config.yaml
num_hidden_layers: 12
hidden_size: 384
init_std_router: 0.0363
num_key_value_heads: 1
init_std_qkv: 0.0628
init_std_up: 0.0628
init_std_down: 0.0385
lr_head: 0.00357
final_lr_fraction: 0.0
max_seq_len: 1024
Below are experts of layer 3 (counted from 0) of a mixture-of-experts language model. Rows are named router (the router's row for the expert), gate (a neuron's input weights, with its number), up (a neuron's input weights, with its number) and show model dimensions 288-335. Each number is 500 + 50 x the weight over its row's rms, rounded and kept within 0 to 999. Numbers have three digits each.
After each expert's rows: a language model's description of what the expert responds to. This comes from a sample of Wikipedia text that the model never trained on.

# expert 4
router:510485461507554513432493451524493472552488494452595559495464469445466517473444436584443540440585544459511576581403470498499473484497551470536463
gate0:585515530478590472563607479564544485433503497414530527471522568574608510578449527542503447451554523491535565562551530558488391489485472506475516
up0:532606465536439558466462486560448485549522553496527526416477497545488391512490520574563477502429474474455465455491543522538554544423364529474604
gate1:513537460505540476517596465513437584459583574437518519522518571506509553494520581579599486480487542509540495580466501534573529448484508490480451
up1:514476537499479417422445568490471419581535512523431459459536451595491455557543520495447469557465442506521558475418481486438509557511505521514509
gate2:444566514473552431568551501457462481489475523527495475476490546553458504467558516415538508492478556446549535463565498603416522430473537598530597
up2:516443558471519469462519442467556583501504492454457552481460518472540508495552550414434464505522582528453445441605500602508579474456378539504608
gate3:472412553503485558429470573499562564468460636486466464603452529463482560533500489466559452543578483525592477622386493480553567545436450568442506
up3:489499530507460539430589475489490507519640516410503361539630542563494484531497565488544459489457511540491478578576504599513559483433606457494560
gate4:398471524461474574433492457503463540555544545485486506477453442462548441541542434579547482470483436435484497510542549402482473511509501482446522
up4:435440586611479524559454514448504452532564522469589489548440579539504534547534496498568557469503588543529553565459509446455428449441525536465560
gate5:444535480490467559524511543435477464579561549499461435459445491477470548591519554408512475490561483557616551568515540531487504552458549606532477
up5:365506487438564465495480492418544497485552594510503500452424566459420434543468494532532582424446440493504554486517520465465469490525416500583545
gate6:401563505580519526460458456440568416510514397548559452595449501450607566520502478422461364553470524432597483530481501513463541524574516421505458
up6:397502488505425551586511455490498422550510537525425530498490561470562508501567417542539512623522444486493503523437461536424456466676567456408508
What it handles: Articles and infinitive to. Articles and linking words a, the, to, with, for, by, that, were, mid-sentence before a noun phrase or verb.

# expert 3
router:520463525503429536451560524485496456490572555433505491557538582506554529524621531462613523469428456446543438420532577584504538407501457503573523
gate0:530478496505532440474516536383577527538495551463469426482572509552521582521486516522428612478572481522512460522497506542468547491444506416493565
up0:614561491471540577560477537513509522487576525490459491527490453385487535559490435475485489477392546504517516493474569453442541400424554550426450
gate1:475515405445503502497512431399559536430478382538429476469537468542453535534448470464468500556518499505472538485437469468540476560517550523500486
up1:550410425461483442438480446473612554391512403501435478500459593517499508579556533521461542534496481468438471480446465548521511510472490474505551
gate2:431509506572599418465455470478506533558484541505461500555494499505337499465471522434492431475548570445587449501502448505456532465499437485493497
up2:405534464549551525472486520532546509450504617415477534542444478526546566584411513504510413484550518470543479445466462471523559478498486500460524
gate3:546433492488478479494532466443493498443426464492437463534451486411551487420521457466469557508484526470484636619438590442501459527500448538503496
up3:531435541468555454522558503493384492503498546487491515602444410517510495477485413529407484503565526482572625576499562474543434478498469541473518
gate4:551348409460481531595477554404470490431544474538463479508481458481433524589445550498439513541539551493525485525411429463412559502413520589535494
up4:487364554482540458495420507488482573518616531529478490500540459548393477603485506584489503513458539494519591520488466496637506518479563522523543
gate5:457475404550511420549544478475488528519469500598517428539468503512501425507482499621509510495475672560565506484553572475464488542446552534483470
up5:490564447559549515499562571451367446548481437567565503470416569521442516566466514603539507512412532427609335513524493506458525525473507569538463
gate6:516412433497544454564399551457467520437593442515456443477454492508511519468505451520495502528612523439520600631500462538521399446555401608431417
up6:490482388511495560556491614492445442439587505416511541449366504526492507474475464490474430528533537511501537501504452517484536495578470529496505
What it handles: Common nouns after determiners. Common nouns right after the, a or a possessive in running prose or table headers, such as company, team, album, place, Score.

# expert 1
router:479522473498486425506486604513511558474385574443535444600502516468492508516604529554502489525505548575505452538456557455443474430471458607491487
gate0:550465464544556532589539493556531500534477589402469536510485531510468563501474466551505636477572523487516422550504539481453475544384498517548488
up0:493415470517539492465479467531559514517487604391483552516531506491521489490475453601473609521614524495493511502375504479526428561404531478528525
gate1:505460424405545563496478494428498541518529462506542415588559507530551495550523469483485528590577542519555512460453457513555510493505576461513433
up1:490563545572462529454505449520538453575479435498459635485469527416555429506497461505465464471464476422440501469547491472471545504518495537503580
gate2:612478523510371547518532433511387420411512550499486476501470527450522485456494488480642532427436531446475499486636524418471495402444474532454441
up2:526554501442532502488492514555498448502500411545436505472530366587529508464429517514466474495515555496462545444408468492547435483416460462469520
gate3:462499503525481485527580560460449466479470480560559518467462489517601520502493494505524518566538536503559422468391461554515485475403547595467507
up3:555486471496446476505455544427447585519517506475511527476488471483571479578518538532496506461523455481517454550557498472561560484521566479523510
gate4:496548573578581484510502570560501503524437484472562562499461561535514517429594408444399456543563595480557480442486431496446530460483547538517442
up4:539535588463489529500487476535438596527525560445568510495509552585571408470540466602411497465542499573471493445552397515576508527434450522417466
gate5:470448482503574521419567520405566454417471542459521528448514460374436525463524397504517428469514517573565453568487505467376473473582496490513542
up5:390449548455467489518588481504449443429409553488502535467476560439465484444491387489515504458436432462458494417479582510499403528460426495509470
gate6:505547470477535501567516512468511557556488497454536609538394476458545503446473457614501442432464621577496443500455478520422510491484481512492414
up6:552545522537468539473453445455466453428414523529577553530518506534571608455532499600469558437557489539472548509411490527430491537558572464446425
What it handles: Line breaks, section headings. Line-break tokens ending list items, paragraphs and closing parentheses, plus == heading markers and some opening quote marks.

# expert 8
router:469471557520446511467512474523437530499560462478504473583516432492532435434547459372533523455407516524456457524591511512437482555471564437471484
gate0:476496404414470517483460401597567500432467564502543497541527452472434578573482509434580443454457461473489519550573415464501541510482424541491459
up0:463511467474362497509602416498439476535523537540521420515590436443439476522526493471511463387527464464463449517558519561537528486441425544463424
gate1:460454518447527455414506434514473505555514523557518470571376567418540523532435442516551408514403510511425557504517504478433561470498520420522626
up1:499596521461528535527544415559538485392507402557455501477519510479478531535551468449563479494529529524560590486537509529398532493497642444472464
gate2:503500418482457520455530546589550506483488467566543529509569454386574484476507464492513459532445431532458474542537584535449465514509496553549531
up2:514439506496571566475512596446484439440526430532432552537533567468582486510483573407467470456489514550472433584589578498506466512563540556552475
gate3:509465515507539547461473473518431473495516575522530405479493489592445500493544500492445474490551449499458560489469492531574538530508383567496529
up3:428530469493595558511579532489438470519495531478503523474543473494497480496519516512559544440499505458456476422584510473531522555562487552558450
gate4:518367542395571580471560551439614565488519449455510457482555438512431494562438516492463458481576445558492459614516467506406451538552452361533560
up4:526420586455444530496483574414455492483548480522440569515543443472438493482551535514484457493563471540467555633548534454449490617528521363500550
gate5:487493518522564503440502497514460468555496497485486721477541508518457529623551553445527585560452538543446545491454539494436584568454501570567534
up5:471488543531576455485488540429431474467499544491505546453473477554582563487581485477570574465476597465476505425506525433496545541492564540528503
gate6:499516534552612538518477500517510549586504496581525496509463479466506553358467489453468477540475603548527522617560407586471560454533403575476588
up6:489521534528633548572608517447490451470421560567421479496519482435486492403484475438442475500351622496455576589480445545498505499487572522491496
What it handles: Word-internal pieces. Middle and final subword pieces of names and rare words, such as er, ie, ist, ley, after initial capitals like T, F, D.

# expert 0
router:549362564488536502553441445493476514506564529452479509460562541588471600556461562508391537515482475417633502546459384519557456493529504428537521
gate0:505564461462463564494637487490602550441438520516530448509596530564453412466556517519490502519550485522546461502573395483580492462471611563527479
up0:504605502452482529513515529539487428439436528597487552503535489489559489469485586444462557563472483474494443401509513444505487489496484556475489
gate1:526431471505399472454430505530478544416471488568465476487460554502552478416522548544498512452499473462432533501525479388530588505524475460605468
up1:520551542532546534518481495441510532505495484534453485545450460502504480548531510491464479518475495468509398495545454483489533479483549476506488
gate2:554480421515404543484524494407475580510551506495432467556536527492430509488416431648449478517478446440458575497506505497594577440435482580449448
up2:522554504481491541510527562471489425530527474441550424492520380513422511552396524533497506419420533329467420482531478449496486495519532559529491
gate3:509505545529424528496491525486435524490554451561411472457463478566400485504487609564496511468497456507475479572521514407572529496505456565426504
up3:478467484506454453463487422514499452567529468514628523507504490476492467515517464442521497405501589411491502411549423440438559542512494508602497
gate4:556464654451483548521515512472535466502438572487471508497523707638413489595548575427494512537491536537400567534589615527445517552431492549468563
up4:536521476574470550487440598498529603533487530512482514493477454429525511551463460481474480511528492488564527604429380436504472470485448478469447
gate5:475508476482524464582515521460456433380519515475547456467454456474517472425520493447564543541525513459507493524548511531449491465538420502520483
up5:499469478491449544518462344554597433485519451485478453553508514513468471443420473526489475454540478567449557489568512509496633509557455497542507
gate6:458530490521477568534460483530570604525572516450481568574523556510520528442496395499542494442528462541500383587500508559518477510466485471427538
up6:435419601435489420482454557568510485518445534421500401476397520446524511466454536418501444539492522545474427465487618460436557545536403493544564
What it handles: Clause-linking prepositions, punctuation. Commas, full stops and clause-linking words such as in, but, during, from, until, when, ending one phrase before the next.

# expert 15
router:552446496494495578492462508476519455476459487568468593477501484413553540511532548555558494441541488527501411505516638538444517493442437509560438
gate0:519447541524536562488452526502469399451564433594488528511497539472495463458527429521525599485541422498470473550429523471497511491600414484584459
up0:503490446502458569487517483445470501526491506536452515376495592498508396437499513420611626475484474471487434512454473485552415535574499483472452
gate1:435494564514517499505469544482531486519468481496572442520522424495496549463428488486480537576513425506458486580429547463461531408463472532486498
up1:507629489485515467565499513464444452584471439438469546557505500432482509526529474523464564506469550449519491555520536534465521466555456471530515
gate2:492554460473534559433468565571571403517511408473537468496529551589483520463488419550461486493439464316567502541546562394524601532512477524478440
up2:584518525498523509538497465510512534556529481516481495567542544472487577528465519519471400552540578309547517593557577522639520532521410522412503
gate3:499494446473452604430498496589511470542408464475450458471412514592446527502527472515520482568451581411502511505523455447604599533490503526445514
up3:495435575497409522466560520550490584442369422504422407565521557546547522520596438506519626469476576501508622575461432553557535497539493416493493
gate4:566506640472453504522488563501485510461580454440453552524512538522532524545563526488510540546494521479486637446491463485532455501432493396413480
up4:538489514519433462579400524508497510444509515503466482507514572396511570549535489466497562501482403515475539538540470460545589567599495456517544
gate5:489556543541511484504464552454515425499409488493498547533411430474456472458438519531476500502592521454468569482516508445539479555445471546526512
up5:510480486445575504455423451450516523599543592523427568458589562619590528538512568465469547533508543476417508519476514481580487590477505536457489
gate6:415504581500485550426533628483544531544551530568447473511553441576462492497469393550403498486463476645509507446491506519450531552435400465571511
up6:557554529451458484468671531505482492465543409486486476576487485505460442533493451514519435520413522571559470468533525409468439459406478467487520
What it handles: Verbs after auxiliaries. Verbs, participles and prepositions after to, was, and or were, such as made, released, used, moved, launch, on.

# expert 7
router:519547554504607447497539487468595491424511459551503533431500480494446592449479470405530591580459505462485548496501494473597534596483443537521520
gate0:512537443460505491479488528510573542529506559465502499567493630485592490623457528479492461409505407495496497396506432482577547543546575556486557
up0:524538518517586453464488573483557519450398481458492525501466540547569524615542488482447515436479429559476513446558460498513566522451575488551465
gate1:594473415481445471450555506539505528544545512533485544521516479450486522546495523488490524493568478541554490506485477462566511454524548592406522
up1:429583569536418480460444495450482486440456528532587438600480584533551636499465520463405569452481518525515483517532500498484501483461499443550488
gate2:554358581436504462493466492509479504485502497555494515387405467507510475517565493500565383431497481543540452527531512452515452516433429548569466
up2:479435509519421517511508484524526467511428548415496505463484527530462522450499419419417500428488435405400532489530473480432545484486461499545523
gate3:434548474434544524544498549530498498504410477494485453451484627497419548474503539525512624400492431419557490504545537503534475494487518564452487
up3:430453410571487483407452482501482453437613522512517501494481512568499481529511571523643427462513466439482453480592491542556466453524520453589507
gate4:504477518508554440526512503567483508442499544444472553600553530472521517481471523507454545457446550511572437461550529621477526663580448585422449
up4:441514498532538456587489471526393561475590480473474449605484545501548483494445469425474471445435545529552483426542561513482453492477482539472492
gate5:569502575522523473573564440536451452483568430563596467532390527517478500476516519537498505541518547504517483522468491587456568507454471597466580
up5:505514521493475536460525418602435503431504532636531547528542565548538428478462524561432541585481460505521576525403573460636581455433487588598536
gate6:537510469538519477540413589445505511465502459396458373450516474457469580423509527465513454425520566474461410617474489467523492551509496555402499
up6:577443505527432519517461538412431558490522556426399478420460417504550464556490553543463525428516498423445343576450474449514481510576539516466478
What it handles: Table pipes, brackets. Pipe separators between table cells, opening parentheses in citations and lists, semicolons in number lists, and coordinate symbols such as ° and ′.

# expert 11
router:460488540528613566535474504409497583593593499351512443520454513540531425515368465429458604512485516553415572576519457559523470569501530470505509
gate0:553570413491596462508506524547533459508521555562440561499595461445508549545470470471424554541481507434512488505479454542514502437435513452532469
up0:496538365454507415405425449482527436505568514410601528493444468407555516573503538595437447560493546524493527541479521618390513475526580470517420
gate1:431570521514587506521472589515560366451503477539650514491501432504499440351481430521418551540588471524585481563601516579458599526463463553443474
up1:545597434493500519456609543589486427494503506525552508439542473479420519489451543431399564478576460459434566541521522542462553492469540450460444
gate2:549506584457557417520473471481594517461437488543543492465469523598513509574437480473490504604494563445550562446505523502462499561419421507510609
up2:563512431526499421486546500439496515457390575515545468525462451558473490507491514406507502536472499414616443510523467485530504509466469535448508
gate3:590452535509468478480470518386555450423387534536521469435468449504479471568522501465472448577464511462514529473335491514559532625536507479455485
up3:429470408486518521497413541464495528455405588470538415413463476512486440468442510469467414497440436465506573471492498534564482531593517557419472
gate4:529487553528534514529447431545449438461532546554508536526512600512461578494508513559505442595510393517516484518443531433571511408529599465484433
up4:633458510484478515507466454536521450527494457523462571477505513506419562538493591496519434549507499420510550486472485452491444328465589500547412
gate5:485548552488513498432484505515449503540544543560480561473459583508558471536476503465520402457503472550555537475568508473534513549521444525644575
up5:443498527471443532517505457573519515506602572456458500456392540469520482535495435441476372362580456589568501477544556412620498448487626511444514
gate6:569505496452515454501433443489553459405494499479491486509579520490491619590472511548546510573513458458507445463459488528531542585631542509542461
up6:353497532446372591509514476540449460491541501506451422524449402534520517349511523520457566466488505448504496499517561610477506477459482533571442
What it handles: Digits in dates, numbers. Digit tokens inside years, dates, ages, scores and table figures, such as 19 then 66, 2024, and 6 wickets.

# expert 6
router:587558533521420558469462506536458497474524552443468534524456549535508448453532621536529467453505492583514529482571472556512552539630528461424585
gate0:579527514558566556518411492471485439462446545506538486512458430440545531484488449498484464550539505468371482481473504477466522515540520438443575
up0:498467531502400492551559489449566511474539511453460487492417503379588398484503517531411489477529511553473490510501504409606554508542535495398532
gate1:477488510526523489581541482520498556552459396574533541530518486588495512415484495491415432511471459537570353460478466505463525528526479451554503
up1:487459447463481453436520413516523485523454486477545610443550547503523473522417347430559411556490515545482440575503472491365497535492474435521548
gate2:416524486502512577460487476446483473395541524566470460439494553558509498409480519504449423554525484450510553512514516588444568392566444455518460
up2:511516510533465472498579511491472609545427492522448498436452512504485515485493651505491527573482442493467459513439557526518453477473526572574486
gate3:513585532477483585537503464512460441522409462523643511549509486510447558481542486513563521527452492593505515526449482497464563584546511524518503
up3:578481538519512487522451429587535465458419495462541526550548506472569623438378484463479440510528483578444378488515485536491449565439464437512524
gate4:460509471622593447524455516509541572528494552520486542513551468445519564550508507492484529557428490517539594553510460404517434563540546584521497
up4:547532525555500452516535409529426553401461587486469444372589593512450550470487540534497568501577530454455534524517633446386534516515511465565552
gate5:428550485599427501483482440536453591518561498452426462428530555522483435501397523520582509573424498466474505414532442454578463476417547512455457
up5:521489459474473436499476533447488596540505563416421532515438444533518436495422527495424522514521545488559522354498439462492524503518565488567518
gate6:462557495515565551491581514517473463450579546458514618536503509479475521509495556480515444456526488424421438599492513509502484465433457527476490
up6:410473512565519506466518572515537560440580489469497498497610566406534551489505482498514523479509544506458540581435476488576506564460552470564526
What it handles: Adverbs, auxiliaries, modifiers. Words after a subject or article such as 's, also, already, first, has, had, not, New, often leading to been, York, War.

# expert 12
router:470487469473528565559576493580451440476536520504463495460558545541461500537491512472461505520562514472539557428555384460480580523498456477457548
gate0:517470443616487487556443475537531566463512419507593547506500418534502456449528561448438434467569501514545445567526470433530455516542484456465486
up0:518592493468526481496575436548467458523498474535532468489578543476523507471468498585550586550501522489463528420559492508487473459489463468522498
gate1:492446434522417484472466561462522505567531568458459449637485547466457379414489538530531599582494517535527577551501419479464485521505473536525593
up1:439467414575564533401502587458456509487565488460515569495394551451488342460528461496565555458560546511597595538457547437402496546446485505497611
gate2:472438599513510506453524478476481529516490544492484500550539496454546640512508467430417500478476390425395494519471525524569573556499446452537544
up2:424482589457560442561446570420484435523503605490506434434533502426576522605531494512498497396479464500437459526460540473446494467460477531497527
gate3:437494542431455430569529621511433490472537515465425482480498556542428474386480533454517460565457520501468532570475532445428548497538455548484543
up3:489519447573535580553512488463457551445488509523548462521500513419578480495506407545489459545485508489520467532490558521506487528472516534488484
gate4:437402446494531630504484586586477510577425531534465488485486525454522465492522566455554559476482448555500525540462502587494447470476511530496461
up4:456452556565513495511553527549564423568458527591534596549555498408592516475529565505567450554482492469564486593457584476362580518499506548499531
gate5:467514461519449527487487570403523477530561568428422457468553478558575500512552404561513504479487447503502446520396545506570603623589506599509557
up5:588554527503577437527425490517515484527542575418543492465447483447465528567446485582496411472444443512471473545419495341620528493420452561424510
gate6:514419575530480462476502520462470448577438510543504534525502516442548393551615557516472539492537595435491423556426510477579565544402440561447545
up6:500510419470463550503394437422523542422537536524457469468486548493537541447498465408545459571560472499534424490532559605522497530535567464532513
What it handles: Of, and, as. Connecting words of, and, as, or, between inside noun phrases and names, e.g. death of, Transportation and Infrastructure; also election-table cells.

# expert 13
router:439504508501356492419474429588515434481497457472552512462497572500481424486542548496482436465513577490470500395538435429463485560439571430473490
gate0:553451465527539469687629431555474464465520469543470454431492497481462508480486573555442542514438502513503472516483435500577586480466458508554419
up0:500496444457399532512480493498626468559433507492479457472442583506445551519474568453431491541555539400276613495499429387460550528488538540461461
gate1:451416504427427507442461520621573522558529527487520500520537405516490505497457545543447552400397457515415436486482534400419504609584514549483495
up1:447500440591532447426489451494473517512519440554589497483458513501528438566498536498482431445530483525421525529550508497518480512423533505429495
gate2:485491458438451596487480525466492466501439569453606515430471535394488611539507365474462646546502471473558495492502461517503428453559509502510514
up2:477429510534398462561408539425532465558529565589459489486509471512458441520545473434482453428567539601503468496571462481504474483532476550486530
gate3:518486377426500500592542583459439427411486472454477522601552489503431507462452408475511518505461557493557477506511466425403503548420513473565475
up3:503475482523503427523532491490372509503522410486484454506407487575386512514496500526551480498483489563468484476460391448509550534499555519517426
gate4:448476591452493495509423549558544431560587484560497548525502482463515422509564497549535506484504547503478496506550479461526373582534370438509423
up4:523484548457578466450471535532564482450508532494601495450463475574470452393496465534494486530529443501424572575439524482493485524522481415506440
gate5:501454484524585468548381486413580523574446481402475487453496480557454491498502487470427657507482498465531456542452524519499421456488458492459469
up5:519417522551593466422508502463515491511454510438347574527523495455501523498494516447388579490515503494533474512503461570491522442532456520549577
gate6:575461622480520389411505553505512442414461471516509604465492524604542522511443507518525555541473488460481501537470451534398624470479460485458533
up6:540439543413521530534530549541510485479421459517469468565427449492481491476583509466559573505374501527502607475518490550505510462524475485402419
What it handles: Name-initial pieces. First token of proper names and capitalized words, often split, such as John, David, San, Ign, Tou, in lists and prose.

# expert 10
router:606564477504588473505487549473562464485392387525534583509537418464499506490362419508462490515513431586487515472501448468487500473439508479423471
gate0:507480506549365465512478559449429568435469511403576448522384513564468557555481497529469483580556505453537581453459486464509474473590555582484583
up0:468428498485434468589480354514486554563497626470507535553445483504420492491524501609454498450479568469486519553502441524506466404492510537538543
gate1:532498539522516546494519505476465503616468549519474565472547496467531585443463468573517474578510540482560460440387504451512448523435511466492449
up1:485467572578495466510489426538496541551450516487460519602495525521575447521477505500443583451509421600421583474528477577554539568566547440409494
gate2:514601520552485518521514501459486480478551475477459468539468419418483482468445427428508563493442500494431535518567455443511603468480488515468483
up2:483442491551506479514510445432444576523578570441517443543474476662544475601517492523532552444419553458417584510490552499457503491503519526518596
gate3:502453502430464431448495430541589562511573509483499524501551456549484493553526617512438512464566592523484477468440449531494554461449519526526487
up3:546541532519505518524484423568521487563521544454552560528489494479515560514509541438467546431515617521538549497413532458523510555410469544507480
gate4:439514451543528577511507545416437527442545550401562608445472498476468504581477513480547394404534449481410511415504484547485442511501479454523505
up4:527490484542483509461464459570550458556562404584434463485605500497476510497512514523485589520527496453458513462460513520473429554470440421529517
gate5:432499510486431451506491540553350482542578495522459504439446510448558460525489583578471475532436480497493475526440558522538567469482502540481571
up5:575589503480551434521547547526463472556522460547448441453492473471556486543513489576508427459517472533444522478459550390571551513432490558474469
gate6:527469483495566458500452557462547458530409552555525525545500453448587500609499561422561480506499494555444611418581563531510563443514445540506504
up6:505438525524517528504464472605599411486512470431497554605542507529531466520508581579512544439475483437420447546548497531543419549506551446519481
What it handles: Table spacing and dashes. Spaces, hyphens, en dashes and row-ending pipes in tables, lists and numbers, typically before digits, as in 2–0 | 2,662.

# expert 9
router:468459534481537417608485485470565515483442510609522521434415466495530489433523593565555393641506472427426422491444483517509433459482511507542552
gate0:509421518513518391529506456482498392561469487577527571474518538472490514614526541568551546557490530522488492487399414504527393517492532515494515
up0:453477427506496471378615557483449491513543420443510467563500500468542515540491539489514544505529508479410449483557446547544521569534491465432470
gate1:483457590577536455506401519462548532453497524471549463497493497522454555550534439507544508613493508546527454487488539530506462450498484491488553
up1:536418515526586451499526609454538529492491543468502545524557432482534424423477456522379482494486495475498446501493516488602541445530510432567598
gate2:496507465473497517496475503472485513436560424547635577444459623597457492490484461550477483418478503387534524524478563495482448505458450401574503
up2:439538533535546490468501534501538562507532586460546461482450493568462407546436512483520448423369521503535467507563515518462363428494604462502544
gate3:513539527554484578481461431489547502500488538373546421580466532520556515424451494596560521529512495505488456459432425452533547611557501525486575
up3:487513490519496499462497479486498472562481471499573524605457505490535604453503471510518561502471483517454444466511450518481498493515456470563556
gate4:550455478515498426550467510472556581479454544508442477512500443535626491373586489446541462474483639486426469567479474562508554419546527428508556
up4:528480409481548373514477511432585589475452617414499506474484592486551568469520503504525510483453530496490532544553490559552479495537439494523509
gate5:489495570458493480537475446567489482489543535529496438495578464533491489475355536483462486461576459510498543519557562454543471503497468505458498
up5:593419474551485410515478477440507525486471499571536485529527484468438600511517508490436494538548475531478590612552528465554471442494434479518608
gate6:571529501513535551503423500572459503589537469399494486631429495502523489383503525538539506457479436436519465429602475503529469512498576497522567
up6:407542534510481528553422554503525447447535464527478409549550566555557410517480538359493547499476491593554541509526456544516425437518590439511466
What it handles: Infobox field colons. Colons after infobox or list field names such as Developer, Category, District, plus semicolons in name lists and word pieces like born.

# expert 5
router:417477404504386476509529481401462545495401480491443452473542493489456499463507374488469433547526480519539526461427505396584506540537525582468428
gate0:493523450478603424525479540453468483463551447531537501521452485520433566481482533504410484457446523403485576503501484567500511499484423492412539
up0:474545531449511479507494493513509587552495543465509494560568508431499541523504514446468555499439480459544516560461404549461464464482378484510492
gate1:521502540573472389424484517472576508499491496493516607429427486532565443499524499561545517478526538575510476501395510596480509526472509423509563
up1:518449438515483487388520556516584446476477457418459538436578477495438524590548496453531565409464481501470439522438562535439575431428485519562462
gate2:448559479461435506573568462536507429511498548502480514519428493559459495485447518411524476461436516444574578531437529466481561483424518566457424
up2:522558482511496472542458603595456542548584550545402565549404551482512559478372510493493446524499481625487607508441451486393499473453511490513513
gate3:542473509454534555482498465524542523481580468552579499494508527489583523444489487564454481451484460487435539419571568532546512563487479421488477
up3:476536442453447517512542485555484584509457453460497425507444465538411506555544500471452480429445518484401513466420537463494569505520520554483584
gate4:503508505501447440530508434409479462501540410506466486487551502382454479551479512500585489499553538525418519504417462452475514461552567522532362
up4:521508454540502390395531565559463566524451494524453427566551418533472456495511499473595518489460513526481479536527420622528497381517490506531516
gate5:492447541449451436507537466504501555512523433519484575552505487525563511380517508505447529508451505581525494523535482547510489502480517594567493
up5:531436492406446432485637403468473519523473499530545488672558557532518415414545592501512654468439522530420496483442404517477502518522530486408481
gate6:464454582514458472530585585521576479511540507528496510491480421485444439489502568488507486570528536455522441498450443497438511494445550529441520
up6:529438519539518505555552597414532526459526550481635431443522530473491520482475550501384479525469486437462527512531510497506490488589473546593549
What it handles: Word-start fragments, short words. First pieces of split words after hyphens or spaces, such as disp, -w, shr, plus single capitals, %, two, It, and heading =.

# expert 14
router:553536474516519462460399500498479551551467572505471481572430453499491501516407404517489537495530488516472595606455448567503569536531506542448522
gate0:586526457535557449545583517479511413475497456516550496501520470618447488450529548423504438524525570420481479429462506510473517484548571532483477
up0:446484501513532469461462460548523552425438539533542548518536587489548566482567491444563450496473493601564578438477535578511424488410503447388459
gate1:510530404442500462506592478558491523390432516473541471547477520511489467453462525537526551499441487541529535524465548462516489528512552504545469
up1:458536503550580542509550428554518445519534547440529484456517565467576413473551454412555498533497501466467499443560532467528589452494483513543475
gate2:548484580488423577542448541502444452457495457516521509480520587529545481431516507510494504601534482527434445495478471488530456514510573539502536
up2:436436523524420467537402481548497445451460510432513558563409524548482522583430514548540435534504515450449534380596506489442512376524472518552492
gate3:558449478509482471563576557502441462548531488514497440437476572570531439578566583547435576572374483497534479531461476446506604498463489528513536
up3:485401455540594552578475598487511536538530446569554417502440542518479449569597479479466610559430404546577578510486497435536514453510505438473506
gate4:460520473483630481537475507521490496475489574507528437527456483495621540493420456458469485469481489529490557508449527527609465466514359471458547
up4:654431464542542517443511477556556551494540500531574389493491486514577574469553469452460466440489419447522458491549447443553529567412523471466442
gate5:469543491422586494535539526497506542594433453560467536445431403504563556524506538417608483449527566479511528568453460562542518518516422579510446
up5:499446493507528508411451552540461419550540458520460445474547564433521543535404447470499499546503491437400561546482432568369484432463519442515503
gate6:564480539520486549446483539529447391476526499600538489562500480536481458523593501487507484502361506518462456493564473530456590430500387449596478
up6:601464495453567576593556477487469499486487492490503501487464479534556461554453472475425467511452522594558521529560465589454542407450440471514554
What it handles: Determiners, pronouns, year starts. Words opening a noun phrase or clause, the, his, he, its, is, plus year prefixes 19 and 20 before digits.

# expert 2
router:464455486523445458536532510569466487551596466581450485474486431498643498494529507589518455443516515521493398485549559497590396440401530509542398
gate0:471566395526534527555489540389523492377470552496524434514492572496511499553508507475514527525548460551599609498496519541518438503615503555482552
up0:464558542514571487478510459510472416579483481533564430531586550502445543392505468383450448460460459449468548551539474581460546573476513537494545
gate1:431511429481514509580460488452459466567501481538477575560491600583537552411513426553519387469455496510530571450482518545523562503427483540480539
up1:486455510530525523553351506559484438474568501479524549527459568513533503498622519491406463535453458507454527449404498572509548632506444576510551
gate2:519481511473571521493480453444518481526481521462571665441497556492541553513471497587529489504526455547474476462518494440457421519521551573577481
up2:515545493535546549415558515495477506544515573541501627432501466558501534545509436500471479472471495511460494470418486474427477486531568492580533
gate3:508512463445529486560544461502496528500514506583591509534460508521507490574493429474409500520466434518590508530527491502520446409503466571463504
up3:479612523482527519576472440502489501538505484552473486483573618548567508426489455508555543433518510422537436464502458482515428556634476406525454
gate4:469417619452521520541571483499445458479513461454527482661418431550458464470486511539538601585494536557519435432497496466422526493485546586439512
up4:600528570519518538453507516456400576565603592466412477620538493493526460491518507484493534552579446541483458548516451518546560474551484506522561
gate5:544556556506503463527583431502506485558521585505460550536462441476461435504459478423455505647496401422478490553484498535462493480537422520578465
up5:527469555536514480529447552483401470447487496541503519438492443540503523581471509470537432523421495391493473488444577485443480398490533571542595
gate6:504510384450453432483507462572501481603424444385422536479592493455519414519574486430539625506487463473476513490483512443479519495457478569453507
up6:530524511491393501519467507470539499480429574473522441435480541542418563437488545487511553459493509497493481487476512486555457501594548515458500
What it handles: Place names, title ends. Ends of proper names such as States, York, London, China, name-final pieces like ia, ley, and closing quotes after song titles.